From a checkpoint of a small mixture-of-experts model trained on Wikipedia.
Training: a variant of SOAP for the experts, 475M tokens, 7241 steps.
Below are experts of layer 4 (counted from 0) of a mixture-of-experts language model. Rows are named router (the router's row for the expert), gate (a neuron's input weights, with its number), up (a neuron's input weights, with its number) and show model dimensions 0-79. Each number is 128 + 24 x the weight over its row's rms, rounded and kept within 0 to 255. Numbers have three digits each.
Before each expert's rows: a language model's description of what the expert responds to; "mostly gets" lists some tokens that are sent to it at least half of the time. This comes from a sample of Wikipedia text that the model never trained on.

# expert 21
It responds to: Prepositions like in, by, at, from introducing places, dates or makers, and dashes opening list items, such as music by, founded in.
mostly gets: " in", " In", " at", "-", " by", " during"
router:132111114077080098116106182124108134132124131099106145059102095127108115133153118113185136122131155140086131142175121158107085097122161149157107173118107132145094141082100101158169127095123134131082162084116139116143121094087136132095108153
gate0:104114106116108107097157110099107091125088164170129148160099146116127161114115129140158091108118146154131146156101097087181187102153109104137146130136080165129105136113092123125105118120121111140103170143155098111127102117183110106161108122
up0:140144101132128126096161149126100088174198166129117163128103123110122144121137167126117136124115139101153100111131121128111193172097134096123152167092141116115069131126107115125124128142150111135132104119137131149175123104115135097143146114
gate1:143110138111095144050116112141132140162131170102148144126097109161103169115156132131142137133134101160147131099096116135094174112110131166118110113137122130174142109127127165147111148160118129167109161098107108120098142154133148106129128122
up1:120136151137107117140139155135144137109099096093118151129119143135111092134152130096133105181168134178118115147127080160106107097105109142111124126124174114142099146192151120131111133112104129109109113133128062113110106116122071131121111098
gate2:106118116108128103080145135144113118115110114113123098134162127143145123125103158110136087116144139130112128114124126118116149131078103107147096162115134110091106127132123104137078132165117152122168156117131112126120140119116147102135091090
up2:075121112137162138115154130135103154115131095129127154159128133102192127134170135102135083113106154137119143111102124043108165109104131137116131115103137102137125161109156116104117138111165137149070137093140158083112106149132154112114105147
gate3:090135135107110096128105134145122093108139158143165105108106073113171129097143156094144147137153124142116146097126133079153119136114117155129107166119166135148114115086087133142156147119119139173155142130092077102101127132130118140106100136
up3:180148169149089115093135160123161114164143075131119112130149117113099059129132154148069125151129137114135148124147135168117139164151150123166106084140087147181110117123154122115103142122178160108108131097134134128160113132129137159145129102
gate4:103078120140125157131125145130165076144117134103101117122132126103126166166150129145108101073132097135133138146194145144139103099148117109130138093100142121093129131126155147109133120139143162091188167139134143108115121143159176140142115174
up4:143099098093110125117112096126109108096116156084106110123143134150125153131079128154072111128126107139120148160128123107092160133130127145146130134184132124141153169129139112126116122169148109120117120154097146097153157135109111163116179162
gate5:122106147120129118128102119115103124115118146127137141134105132162098173171124119123139112144146083149101088103127102128119117169088130129110134119079072107127126099114136098072107139121172100082138113150136132105105137153083146112151154131
up5:112161124154110165105115126144155183120164099182155138161122124135099133105143141120113099108068121086120120096115085137178150141151134155109118157120127136096098139175120135159157110139126179177113104146139120112140135159114146088116144122

# expert 17
It responds to: Temporal or subordinating words starting a clause, and years or month-day figures in dates: before, when, where, while, 1987, April.
mostly gets: " where", " when", " before", "2,", " while", " 2010"
router:149131099143113141142108157094101130115128136106151134129073127136089135087146125135139131128154138110122107073172143148115084111130121164140107127126110153145072122087130100132168128118154122136087122084151126116101146062076138147104112126
gate0:087138121143107099129133148110120125101095092084137121168116145130182151101142112042105141097119121151126173130126124168148122151075130150140124132105104127104153099125137165161141141138132104174121125147114147119144144077086118144086132118
up0:168126127124154117123099104180103118135137134134129150139154122096130132165180152168077139096121144097108106152147145131123130127205125142139115140157199128093126139132113086121117135108103130139148115114118167118173126097152125108165115138
gate1:110126159139083082105157129073136124105131120125119113096127103134112147106125140153134094113126123137144138083134109098133171091139105134098141098120079164121164109122152123127166143146144094082107128131132134126137205133116124112146099138
up1:129108145143128142119132129113095171160142153151146105146108097113123114144139123078143078093130113191112145100168109086131110128101132116131149125148117178151087148158145113099152143090120095113137148169118109155134140121152116110091128136
gate2:139140067084150105122104156159138111159107126097131133103108142117127147141138136119133111134151126147133172109107113094139143100109085129127118156131158138146124150164089142145159121119155156159086136157146111088167174147150160135088164116
up2:118078102115156134144156151124125103143097124112098187182165144143140143110160103114112126150098130171154141131131120144094104118160092141099164158142136117097126133135145121162141113136115151105141147123093165148141132102073116140134126168
gate3:116136126132128105155111134139172127134082099106110157133161132126132138139160141088094152124114141146165173150132156161124078123122111176135141096088133131154151130089101071090139173134118122162141146071146164117094101107078083103123147131
up3:163121120160117120166135090178119152130136143136102077125101122146122118131111107140166100141166094154161128112125106120128141153109126110109107188124143144121108168133127146121096158154134118085117174179159140133150121124152147141083162137
gate4:119146105147137156097115131122147125099147121111147137117117167133085118129174090117131104182124115107152148105115081105101158115106176130126098129115093148139113081134075113112113119125128110124127118127085141144132119182131119130099098141
up4:149148129102092129153121146101184140099113120118112121157148078141123117120132110127135152112146106150124107109189159133147120088157105093163169126105113122108118084134169156162164123117140106171106135176122100157155132144134156099174099146
gate5:102151139146102077169137113086159148173114114157143075138137086130118148159118103115130111101142111143140134108147109103150075158154130161146097121120108151156134137109076118081092126182144126142143121144167130133164136138133112157142129125
up5:160161135106145093165114112155085113120126103109111090129095153140133130142171141135121082151127152084136129131137134146145131088132140150101150167090135101162154103106160118115100119100120126097114139160111141126140077137111096116133142132

# expert 6
It responds to: First piece of a capitalized name or word split into pieces, such as Sem(inole), Fre(mantle), Colon(ial), plus whole words like New, Al, High.
mostly gets: " O", " E", " Al", " New", " al", " Re"
router:116161086120110136124093109151083117085122140154106099101123114132090138133188100128173123077158151113089148127144141105164074119123160136155141135069132135167109144107136164126129133154102193074110140113133143141124123090102139141110096178
gate0:112107124111121149129087177108116136142111127117153090105091132144102135179158112103121129089122152141124148137105106112100093095152143138136163142101101105130150116135136163157121109113046168093110119135119088143093110147087102163146162118
up0:091126099118096102117084137138138111139126138134095149107149124136068113132149179137168100105170092118193130147128154110151169125154113121131103062096138131143138163134148130141154148124117135113111129124112134128123113155107143065123112135
gate1:141149088104112140128163192124125110110149149104165119135132133130140138135121148121139098172109131159135151134121134148090106132156135066096121114106133140170135132066114130110127108110151141135090135188089123141135122134115112107149104147
up1:108107106143117148077123139097118103173105131138151133164118114117094146096154132125141081131167117119140097116145152111170130152118129116113100149130123155096085107216115130074134141101113130151131124128144111092119113121197130156100087113
gate2:138105113117069094139137127115087117144130122120140083124123133166131083137122123126128101104152141097149142128104154077140144116148112097090133123137182147138138138108146134103093145101122167131158137126141134148096115161169121138145119159
up2:072172118121168177130114125110171144136144124121102118159116133095101121134144125132134103113137124120120104117116135126127110095137133141089125155134130129131110116104161123135110154092103105178128120133118182154158106149161085129119132104
gate3:143103169139127101134136115160132145160169137152100119133150095139125093138126122133115114107097088153156129094157127139097155135131167091150107143133155144147142162126147117137102141112147147133157158116119158104122135095093152112149087156
up3:115121144112123134144127111079153166145141159103098138150114132110117107147165134129164162144127137159126132134101130199128146138117128149096177150082072139101146071117145145107154128109175102119137119062134092126107174121109134109150145156
gate4:117133085180145111139131148127074101114158124122114122081142148135139117107141114125146127113111173134133150105094173147135140123109172126176090118158117136146110135096168121129132128098115137132085092102170112137155127157160134141141134138
up4:162149120141145091094119116154161145098094108127153097144090092127085139138143125129127117122145149120098153142119117102151145113126106132115093104134109124141139098137082160166122136123158119134142143126110126130139131088112138082068113095
gate5:104147141170160168129121132150123155094186140161110121128107088136106136096110071114132111129152155110088136172140128114140124103104120108131124142136116153142129144131151168136100139153095157110134126130128167124088081114126161103115122120
up5:088116152114117170092149136107079151126136094107142139086128083108173172140136103118152149107110116145154089105151141163086077159088104129158136178100122145108143148108143119119127147120159148135124113137176153125140123124089102113153165109

# expert 31
It responds to: Commas after names and words in lists and clauses, often fused with the word end, like s, e, a, before and, which.
mostly gets: ",", "s,", "e,", "a,", "es,", "y,"
router:107156096082103162166121153131141131102142172103099128132100159140104128063139120112118145158148120145128123138145124128165082133112170138162117117127088152130092132094133122139159160133103147109103182114157134100118176121106109126121090131
gate0:187166125101146133125109141147098120134136168137167137119119154105167162114148108162101110160111112133164106180118094141127091126113146086143131090140136111137136112149144112110103113118134140134143133090168156157111144170142138097107116164
up0:093114118167139112136161100110126101136153136114104167089124142135131149114100084126108112147144122092132140129150143180132133075156121153166123140109121130139128194089142178144198160124152130119128139175089108128130133104130091138144138182
gate1:141159075179116137118131119085129149109130061126129134148094108103118104138099123145108120113153122145143148155126135154166101146113124144110163112102097068145132136122118118145112120127109141132136141140128116142152100078090112121116115086
up1:124155095143109109137116186154136126170108128125139152085150117157138122161109125130116120128158132150121095109151135166183122134093153155118138104131123129147142142141131099119162112128140107092122114121133149132143097127098132108131157149
gate2:128119110154120114131131142124187090102122114131133145163077133153126109122139102110139148106109157143128124093148122156122121146155132163140125129139111108111137140124148118134087112128149128078144171125148139138109046126106140164111122113
up2:121143101111132129165109166115114157125155188117146138086164127107153162139128111133126198141094115114120118172132109106120170118160132147129132146097123096101133133134176132138107094108148151131117125119125136108144129129109131147181107152
gate3:138142105068140141146131136115136133136133169094158131134119157138132150102140143140131097175143125149120120150138076111139117116091131152147110141101082090117158137137127152162120128130149148139134168107178155082132128074079177117144150142
up3:098124102159112096134132134150092103133124150156079110094120139094099146092114133168132143109126128141102100106145161125118132154133146175100139113124150124157068115099120096132110173122155135123137124135162079146081121133122061120097096128
gate4:171109131143107112226112172153156106140123116147136057126111094116154162145142130111133119105112113099155133155119143129143179151169133163112129142105111138152139122122114087099113120127079152137108122125125142105148122119136112137119131112
up4:155121113128138118096131113114129160155141121125139106129181130133124156162134103112129160138143112132128120120095103178124115134149133118150108101157135114147118084166096119131120145136153138172093074137156127118118125175082139101082160154
gate5:126084194157087122128115142094159075139123108130147108077144132143096159123123119113139107135112147122120137134138089191117146167105106159146134136120128155134114154082109109139119130163160123116104110130141133101104121143143119117163128055
up5:088129133112129168121105121122098132129116094068128147124169150122143181104162102126116180143186143129132106128139131162110134124135111108146139110147091151125130112117147101130162128107142127127079165148145171096138112122101148155132099158

# expert 25
It responds to: Closing parentheses after years or names, en and em dashes in tables, and quotes, as in (Mostar), 1824), —.
mostly gets: ")", " –", " —", "ina", "}", " USA"
router:090118100108129130163104133136133107089135156117124126116094121145112146080150109118139145121150149075131134108132130109129115107110167146159121154108116130149123148084107110112132178111118165062117151155139152054127130091134094105121133134
gate6:121171157120108113132114145187159145119076139162125183101126100129093107117141108124132138137129096087131183120144130126127180090149126092134114122104135146088116133116111103131143159097152117071150151166118136088139139151152143126130135155
up6:128088123183100132135137097133156107128124104131124120134130123119140119116147132135124117108160180134121093159123092117159087090157106079154137083158076142190194125140132128104103130105105123128132148109130099117124131126105098126129133140
gate7:152129162100121166140131157102113108106159153113144122104151171105119130114140143117099097160135142112154102161150137121127138131114126136159096124133137081201114136127080068158131129123112140125085128166155115118078169087095107117102119121
up7:124142132131098111115138107089105165108102083154130138147127144098125161165155099118097134138117133135124133115127150130121149114124139108137109108104129147156114117084136085101107092107141153169140124122128185097117124072065123099117137130
gate8:151160106140152126145138165136124121144119104122155137171131148155093144119079132107141178149200117122133152112145129113188114104119130132123087093121091179125129145126101126156134158108120153094121130137131121103127114126124093158143147130
up8:125136129155122097116090146140126147155107135158129146142134054152085119148112115144152125142132114144118069196113153154143172119152092101130145123134117098143112133102156109132107104111140115121119097146152129185114114147079131157110139144
gate9:092119108118169092138118113125112131112100144145102128138110138152111112110114107140160063133130116126111127081137133113136108116109138117131107166154096130091142131166124124100120149139163165100126135168132151149095138104148148133144141130
up9:096127133138133106116105146089109140151149083109149130100121099127167129123134111165140166121135108140116128103112129085121131127098123179106132167122126063101203110142149175153153146092129135126130141129128118133133105129144172110113094111
gate10:121096119120142096143093100117086123122149149145137135119137152128093145139112155092138173116136091103153087132100103122099204131119092121103119105175147146153110141090127133176097143151130121088103157168110104141123093094128086153125117139
up10:148119131083100117112145111141067084149151130073110151109097108140122168121139149118081136079115140132135145119121113143115155116122083147099102114119114121138123096157156155141127149109121142127125172114097102116094157113101113150130110152
gate11:089117093123121117177141117119105103132164080168099101125107124132152141126157099149091142155154133132117148144109151145120145113103140106133130081134111145154101170112127103128108118146150066135115134153121143148129104145112148133105191164
up11:138173136101113140123147165135175177133152111166142125148134093116125125150041112094095149147073087163134133125180111151089106168147141132143147149110109113119122117154084115105124125131158138150132123098114125161142108121124148095136148101

# expert 0
It responds to: Common function words and adverbs inside sentences, especially as after known or referred to, plus also, one, only, been.
mostly gets: " also", " one", " two", " only", " up", " other"
router:121120094076112130097098119117121141130133130135108119098091168155104174099158107146126142118178161100124150134133159139150158092141125115157126153114120166163113114093138147122169142083081199116112135145109135119098092066097162114097112130
gate6:095102099106170149098144158128124133152102135108127128136163118102169143107130180104071108128130168135100116155091110155135130120141125133141168107098140160146095133077084146085133128116121150117141109110120110108110100121148096096080128141
up6:131154131129136202131074123129122153157145109082111124131141182110142158136158130125111118135120113120153104145153118115106151137106121119135173125180093112109102109107118112115130111120114132106100124187158139100142146070144138147119153130
gate7:122131150148064151172111122133132151101139148128092112152123122148123143122115074093121128106131185140124151100107121152155099161130155138096157151151155122099108145104122094165138152155069133122124118121110134135124117066147146148132157137
up7:141125085128091111130114151082126126133124147112127113166156140106126141117133137127095155187151104128107110161115096163110157126169149138102130152139160138097097100141120125094105111109133125112140155084140101147171096107142152168110164225
gate8:108137138129122121144129095125137144105165096151121143151104127156114166087087128146150162141139124104104117086119103131136130118158132187134113115106147156103132091103135126064133134131130115129072131101105098076115068126089112148157148119
up8:110128139115145114160166132107100157122107144087137129097161149108151136143129106121132139137099119128151126138156117094081136163146141155162118091112190092093137107097129144121101117102156091143093142089149155111145129130150147096096134116
gate9:109118080126167133109109116115158152129082116138157141127155105157127174155153136148148113124105097106157137177099127131105099132162092136124136144154102167163143123087108139126111098096160177101141158113097149134161136173121154152086108161
up9:147111077096145129142095144128138154104166124126169161143159118109145134133125132073149116104159139122125134155131117173137135168119120112128136123147146159181166095098127127138136085133133185131146142123125147132143167132101132157115138142
gate10:131156119122118139123140117080153144121110161128139108160109183091115165110124138123141135143111143144150126135116122159139137082184157067122101164100066134141116131146118123158075122083151089111081164122123103123098140124138139121121090079
up10:172120114127031129156106129144119099141172122151147085117153106088124115130142145140114112156120126174110106134151137138165129099136076164121163167118116103128143100154155129171128112154156156109129126149130133108146158107121155122092139112
gate11:132132083140158149087117085111113118152115084121187124103139164125134127160146138092147118141116154151099113116101120118095114145123134148158108130109125105157116181116169125122086129119144125154112130115135119149142166133115117148142100126
up11:130140127130121120171121170185119079150116115131109151115151115146170096168123122153101148135147155138051145129167159109094171126152160190095124150126123144132127132144128124120160117101072117133114132150143131141171143101115115124110134130

# expert 18
It responds to: Single consonant letters or short pieces starting or inside foreign personal names, mainly in cast lists and tables, such as M(aiya), Ch(itarin), Z(iętkiewicz).
mostly gets: " S", " M", " K", " W", " V", " G"
router:113134084133106139126109102126156139094156148182150120089120113144114143088154120121158156101148162145101124127189160157128108125135183150149090136121093207159115127111094139108149150132127126110120161109117162062130112118105147155114109160
gate6:106107124101120118149101159108151153102124152130150128087100111135078149113143137157128124148144139102145105095155138130136079144127153123112097142105082140113120104158142103131125079075103124112116127120124129109124128137147169115140095156
up6:143111140117109114184113107134192133147115152096130129129072108116150125097124124136148143092169079144164128142124142115079115136141152117140141137117108082153167127132154090112137127120140108156154150143097135125103090100112100131109163154
gate7:139117144122111164135075133147133112122143143137153102119133165109138151102158125166155125149113164092136123111164139160159133109145184168138146176117123177136140132166157140119142119124147102149113144122122086146127125103151182119102133183
up7:137149109125116130120119081102141151173123131132104101120127103128167161162138097144128157173152125141162118120137135096076144125114118110094119143121104123106152092110137146134186151097145115080097151085118145124092087117149101118132111113
gate8:104093074154159088123125113122114157111105137145136078147128128110096115129146138108081133093105145134119121138109132161101120132130114106123121130140134101134114108106114155159137123144113139132090116119127088156126116147134147127109152175
up8:137117129141163114116117138137083143120090120126096126124138132167106116149115145121099139075137113124136111106146121132123135107123125124121141185171086078092137098096157072115111127166181105176170104173119103105140074112119099125090184128
gate9:178129118132073142127121138129129127117147143185138102106098108145161126157127090146104108136176139154146128163125123123152138145131109131152120172130113154146065100148137098118098123099089109099124158122093118126128142144166178146143146187
up9:178150117118120102158139163126144157151123181135080113149147132144116122119159143154114060085145160113109138154088140112207088108125079135123107111147125107098122154135064138110145120104110138154143118113125130126127119139155145133097170131
gate10:134097149112138122119148150149153145108152110125161130118119095075092121121139105132170146126130114111122134107112115127169104125121164149103081146098161136144151094108127147145130111157078146086090125119105128108109132122127038135075095107
up10:106162125182152116165134139155155144123142112136095156128169124109078161127125126125149174111096124145116121136129142117124126098151163136125145130128071095144106108124144140158140097101099110158125163108158118125125122118144136094152136144
gate11:112129119115126169108080129141128143133155153136138116118156133139137157105136120139097132130148103102160119142169132123127102156138108135142128118135094191161143141120147153066145091094121118112122156176100150143166098157108123136100150166
up11:143128121094104133135156161079157144105120165145084137111158174119109137102129166151140125094140115109123115128124115112099132169118107171139143075096173136139088130135143080114106140158108143119154136154144135132135132106124136116162119126

# expert 29
It responds to: Pipe separators between cells in Wikipedia tables, plus header divider rows, month names in date cells and coordinate marks such as °N.
mostly gets: " |", "|", " November", "°N", "|---|---|---|---|---|---|", "|---|---|---|---|---|"
router:131144127118087109164108131143137107073144091115104083087106111121122130116171111114122103108121136135107138132155139115161151145081172158135099117129095172137129130137111097088143150132095143118093143072129140100087144127140120154118092127
gate0:134150140106114158134108113108109064133117118135077116133167092124123151113142135085128129162164169160115107137124094147103141124105138113182101129113123131140115111139175129152140117159123178148099119128069112110098151123147116121115115115
up0:114117153148138092150126138158105153082146173174142118150150107117136128161079134178104136125119133142097138119107130142047152127117166167123122164113154091126135110159068100126160171128112124140130126117127083128103108109129130141147106181
gate1:127140165091116162130167104126120160129108091115120133123127131123072144135182085120107114127145116108121136117161151139107113172150162128137158091126100100144151106114104137169157125125153144151173093151132128074107148134127152117145134141
up1:100137138125165172118110109161115118123111124131116126132134111132148086131107106155111148166133121124130162143134174122128133129194128097099111107137131121141158095080099130153116131049098116150106128139129105111144132130163055117086083191
gate2:109140125100115128132064125138156098163115116104128125139146113133141146167141161123127113154109113097107081096149175083138121147096143159161129116097112206151144130162144151107089149110139118139133113154099138111160118122124143151164142128
up2:165129142151139152091147162112112104112151107135114133189108156103101142098129157121117150124097142100122116160122156145092148163151112109173115154123142130106152152107109134098083162109138119104110145149140160184155128070146157150094116139
gate3:147160129180114136083142157125126113125142079128092102160138097152108204110111120082109126139137140168116096124164154123131131156087100078113144151094096165119137120117159110149136098154103128132128083137138136135130128118144148179145129130
up3:164117133106135084145122126101138118139077130136163170101152153164120094133177129147125116092111126106152128199125126097100095160125115122094111152161140110106138138104153099105121088106139150148135130145131152131171124147099138103098129137
gate4:150105084143120131133186147122099133132126152089150144125124172155094117139133173118146117132180102133160139105092104104131148135174141127169120136148134119169148134134159126119129089134151118125126185166133127119142126125150135117164094115
up4:098131118129161148147117150137125109137117111156128163127156137151093166103133180128160098138118089093178108125093132109115151155085113136115126159139126118159132170162148094137093161137098131119160156123120138124108173087114161146137147141
gate5:175119124168092078146141120148123199107150163123154080123132174148108127089145157108146106165133118139165118188081158147133113110134113125159147137138137132137104112113133129139150140148108103130124191148151128152159119131119172146109139163
up5:092138141120146140148117143114119114111095126118135122116200066122127103137051113116160158126097109117128136114145125134113091147102095148160174123097134127135076115096195144128134124146111142113106098105125158170107139099172113115187107123

# expert 15
It responds to: Colons after list labels and infobox fields, semicolons in score or result lists, and table pipe separators, such as Municipality:, Astana:.
mostly gets: ":", ";", "s:", ");", " •", " including"
router:114121104105099127147140154105148156114148183101106104135120166141110150106124135124111138145151103116138112111158139115113117134128179134126108117079064142143118161123118111167167172112089168127094144126077145108117128079087112139114112162
gate0:137143168096081127136113161139150137072135100128126185147145130119202095143118145143096144116166154137140120085139133155117116151159107106151139107097150111135135071139133124126125138135114124140123119137129141137117101130148096123143135095
up0:132106151109076149178109161106120143078143131124086159135118115121161095139095118130147134142162126137136072105122131101129157133135109093160128088096117094127140082151142117116084147099144122137178143156153132134116084095135093173165134106
gate1:085112079091109153168109107104114121127165154134165102111110112163136110130141138156133104143146140130140146168109140136110101086118137089113101105094144133118123136177100138112108133120128165148135106139165198115094149089121135127141099107
up1:141116099144102114137141134107119159120110112104122127171101137144069102113136139115145103151090172121138120128167159123170134116148147168146143124106127163072124132093119089142101110137104102094152134086076143087187112123105118143093151171
gate2:089145138137088107141103115148118154137144101150116122139103134093120165098162100139110123145123147153133111072141133102109136160112112210142126126115126082099163198151117096138114085107132113135093114099140116146135101157138157125104134122
up2:097096082126106138116138149102108157142119147127119122107107122147179115121128130138124101121122139145168113103119101096185126101105122148135111163192132158115122127107115081140146092149122130172073165159173142134119166148097148140141134089
gate3:151153144138125136150138147142072118143125134104117111164139159127147129130133135147169111139109103124090145113129143116144130072144121156119125089136114111140169120110088099099105174139125130077069103143109177158118133093092090172113174186
up3:135070132130128193118131137116110108138111127105090136148113142109158143114169131171104129107162169115116161120114107096151116156121137144159112100161157150119114126129135104104160112128136154182123119122112133197118134142126095123126115171
gate4:103164116147127132146141122137200129133114098120137126121159101144158106093129136161134177129126102114135188127093087107119105087164137105143105120135103152107129099161132085141160139106126154118125102117113128119158143184163093108107093115
up4:106086098132180132141120141094146130142169123123126135130110119106137123126148146103130151113117124109144094149140151143092163114139198103145125131154146121111138132089128095106121114152106148094105139079110128110122065105108168099195090124
gate5:142117086118140176140117129104099147141112165195140135098123149114147118118173141143106150126098104088152128112119137178118168114163133158085188096123166147116143119096101168089172146113132108130111128120097152145125134107136112137085160166
up5:150140114105152114106148128114118167144103128150095138123118137106122145101141156145125148149144095171140154115123147168127119168154126114099139152152126114136146156091052166085090097138095147140141148101100133143141109147140123131102137130

# expert 23
It responds to: Two-letter syllables inside foreign place and personal names, typically right after a capital letter: Sh-and-ong, Z-a-ire, m-ad-rasa, C-or-inthians.
mostly gets: "ar", "on", "ad", "an", "il", "or"
router:147147108129098121130111144132117146117176103134115118106135131095100173097144081106138124077143173136130089124150165096111130083098167152157156120113123127137085168087139126141138117131099136093108149123134153107107130114119098172119094166
gate6:125104162111119126151120122124136130120137105146106141087117094139092135113158143124144143063115132141150106149136159148097114125141180173150179153115145149127145081100081097127116161128126120144140127153077174136117116108115153122154175101
up6:142109143133104078111146123119139132121112141132148144115132131129110121138156141114111108147111153114157100104134145110143100130117180105141071140121143149142157162160129139146109166102140135100146123119099201154151116120130152122105110100
gate7:151108123096141119160139177098153131124145143131137079129122137115119105112164157151094126176140173090133142123135166114091106108147110141119083147126077127134121120102113164121134147135099147132127118150117152118093159109130129151143147182
up7:128147136125129145069096119069119159115146157127132062098118131114114108104129102156115118126115139143109121092147130149161149142106149105144085146099154126129146139140119181096124124135148125140129162132157116161125120091178152126119130143
gate8:118096165124146139105122145125154124130147130073125103183081089099123119145135143135153147099142146151108115154114147149128143094157166173124110135108118096144117084096139134179102145127090127113166131083127125148138135117168117136118118099
up8:145136112151158159148150151117114121122112155166124107152142073140117113138126137119105159115098141135131103150117161115129102132103109160110162116091134154095085127133122157079130125130166115094107147077111121076127154148112134188174097129
gate9:157147127137117155159087125085173142130147135129138104157129080146148153140144125167104156105101101089159156106123135149148134142071146111156158165100170127123082110140125116153103117103120121141130110136177108131119147139148128126139116148
up9:112166149092154167157110151137149117089076135158078107133144109158118110128141124136143114114141162160152098104142142142137090120120118089112096100133152131115151158088176124167159136095112148173132149137126128145140115161130128157122114114
gate10:119130124169106144149118136152146137167126123145132157128136156151137097124154173131136110114081109133124123136176141153128101119110139165103127158119098140129101086093139115128106139080152147120154116168134094134187115110143168113138114138
up10:071074109135137143103142120130105116155117126163135112146137167116128122127122107103127128127106138104124112117161136092123123145116122130105126158114082131114153132118134101145190114139100111121141074060174086141133110161093133133128144109
gate11:140181109105121132124126160120164102118138159147141109124118131177107151118119110097092128086115146144123147137117150165101076127149095087105103127133124114150087136107156191134152133111113142111174152131141138144146152130122122154128089119
up11:115158105132094169151142149097113109135130165149132133129141151104141142174157123077144119057125107132147139153120119158146112117109140134146124130098139160148110114150140148192124158082149135104172119078128135134138133118161138127125090155

# expert 22
It responds to: Determiners starting noun phrases after prepositions, mainly the, a, The, an, and possessives his, their, its.
mostly gets: " the", " a", " The", " his", " first", " their"
router:160162122124111134171131123159168116104163103117113138104098151121100126093157129099151153140180104146126135117147121102150118084062124160170133116122123178101081131099116125144154166113126148046115123076105127133111131125108149151133118157
gate0:101127128116182155127094158144166122150137175148167113161102106150127106133128070085128127150115133130122112108165126134121109140097174132106109064131170128121127086095156109105113142069127144115122112118157146149145180122152131135126141114
up0:114114162125121182098158114053132147134139135128086164128125145078146138126147135128105100133118122114115104122132108147145150156117119110148132128131136097111134129110111141164165100137092116147137122120132108106126125107152074133120089096
gate1:096127092102149179162104127123169131141138131144140078177152129111111136139132120145144145123128095118148150133149117110160112142072122127084117120126096107144157085167110175119122121113120113162161167137112094088075111075151110122119112111
up1:136133151133108122148184098122149102166067132100106137107115122111152093102123133134089073095114152109094132126107130112097140066149106141122141137121114153149118131133150104129093155125169145119138133108113136151118146166082098118158123100
gate2:109112112114166138090149130108137123128138132141099128167153173128121142116097142124135113116115168132172089161132132113123106117095142105123138141088103092107138089138086133142131105097103104100121130148095155171125152113119159116163133135
up2:121146123120137103166114133108130151155138126130118108163136118189106134108093128126128120128084160171150163153085087119124150098148127126135140129119122114100184124143124133137136130109168218094125149151150111159111127100084142104128102169
gate3:126139167106104153136090130108124133130135125128116157086153138075131128168127132083142084160124085134130116152126119148112116135151110124146148131118119158126097167143128176111117111136145111112173100131126113116115129154125111146182134148
up3:179116146144135100126095112129153129162165135113111125151109097133100120128117128118098198136155178124124103099110121152137098126080133151131141099127152151111098131122168131171144110150129123124138094106136164138138130084146078147118171153
gate4:117123102114130156138123136139127112134113120147122135107106180077132114139129105162098165093125149147094104121152124110138106126099104158147117098089124156092125084148101129155126123125056087138148139078144137141107151115107101114147133117
up4:157116131062157138143106118160113155158129157124093112143102155105136125149110133094157125124126136154156095139135151125126146140094157087142125153117121108122128141118105108090150129105078112126150090108165134118088166112156146096103136117
gate5:135164120163095176157145101136158128110122117109156173155152159134112114135158104111127127123139127151121114182128137168096121142157111143150118131134138137126177104129161132093110172137137122122092119109133096102087108083098148117105133139
up5:154135142133139118109134119134153147096130100128112105135142154092138130109152129132134119155125143167144097172148110127150099146112129123191100140117152127112112156134116157157093110118146165118158092139174097116170148135145162147076150146

# expert 30
It responds to: Single capital letters beginning names or words after line breaks, table pipes or parentheses, such as M(ehdi), K(állai), (B)illy, F(eature).
mostly gets: " C", " B", " K", " P", " D", "C"
router:141127083116101102124085111140143108130149143153113128112102150130109146095142132136164165146152115107098132095137156150130117104100132113148122184141067148141090169114143167136158146130142157072084181101098169108110137087112148136120102104
gate6:156145111154117124119092140113149073133129100091133139108106153144130169094136152106127086128151128169119153144159157131122129112139081123192117164127133120108158131151119186130118153108109117134110123120127124167118138124150111110090123097
up6:126109145111138155163157134166138145104119117113119137146180130115074144091143175170187141133147140129110135130144093128114135154167141144102122098090097156130175121096128121106115157136117146105125117144133110140093127141115150123127172096
gate7:129159103154139124156135145154122100130118107143160089107134092137142148086103116120121125135131153126116127084101144140135153146144110088158151181127051134137127116097175107092148079124121159112145096152097129143099093146133125088101157127
up7:146130105114091160147113120137153128164146114089105155173146169114138126128144071069113119106091117140120140133111108168143115149132118148110127135135143167141129123142154179138104167134108135127130097164136175122182123132072099136145134144
gate8:155169110143101112131157145166086164119119108168103128148100088127126163145113116120160125135093182168141111110135127143165110123122141135167085130147164090120102120115116121094090143121155122167137128182150092089116092085139145126106135148
up8:157129142113150147117142105126144089197110105104165158124109087114111151173151136127129127122136183135089153125091090113162092089112141138144147120099123150066189132148124113122117113127089128118172148127118181098141154117151114146147129098
gate9:166153111149118167132129158144149113142119116158156126119128169128174106122111144128101091141103100147127109183132158145112167114125126137184167136147127151122145135111099164150133177154139113118127118082132162140121107144100128167112141134
up9:098175178129121163086112155149102146137121098139110086147121134115103149161166137123129123158139141183104126130121102142105136109162140118119138143159116175111148158079151147117145140154119096122114100094151144166153134120143146130131168142
gate10:108131122110107134131146137183131114115115100094117146133088121106119089118087128117147128128168132101122090085137161153121161124143160125117126146150074126138143176083102130110136116159147081151107185134096168180101111104101106159102114136
up10:100152150082078152114148146079152164159152132126183099080130109138176108140116177135136108162147110100153133179115112158128110142171105130124116122108130107148158150119110105146149145120157140112085089130100119126144092123106162114088154136
gate11:179155118160127098147128114131126104141138092094128145134148119089163125113122134137087122145091084130115140132117133113128102090161156138148148128099111086109120106099109149176189140133162158159114137118122141085126155110097141146129112064
up11:131130151129145130141117131126151135133122131125121101133084138095213095115122063143134142099106088101124115119118110152170113104118155148138140181135075099150105150136135139148104120141146190153103146145141134121085147090151099121109105103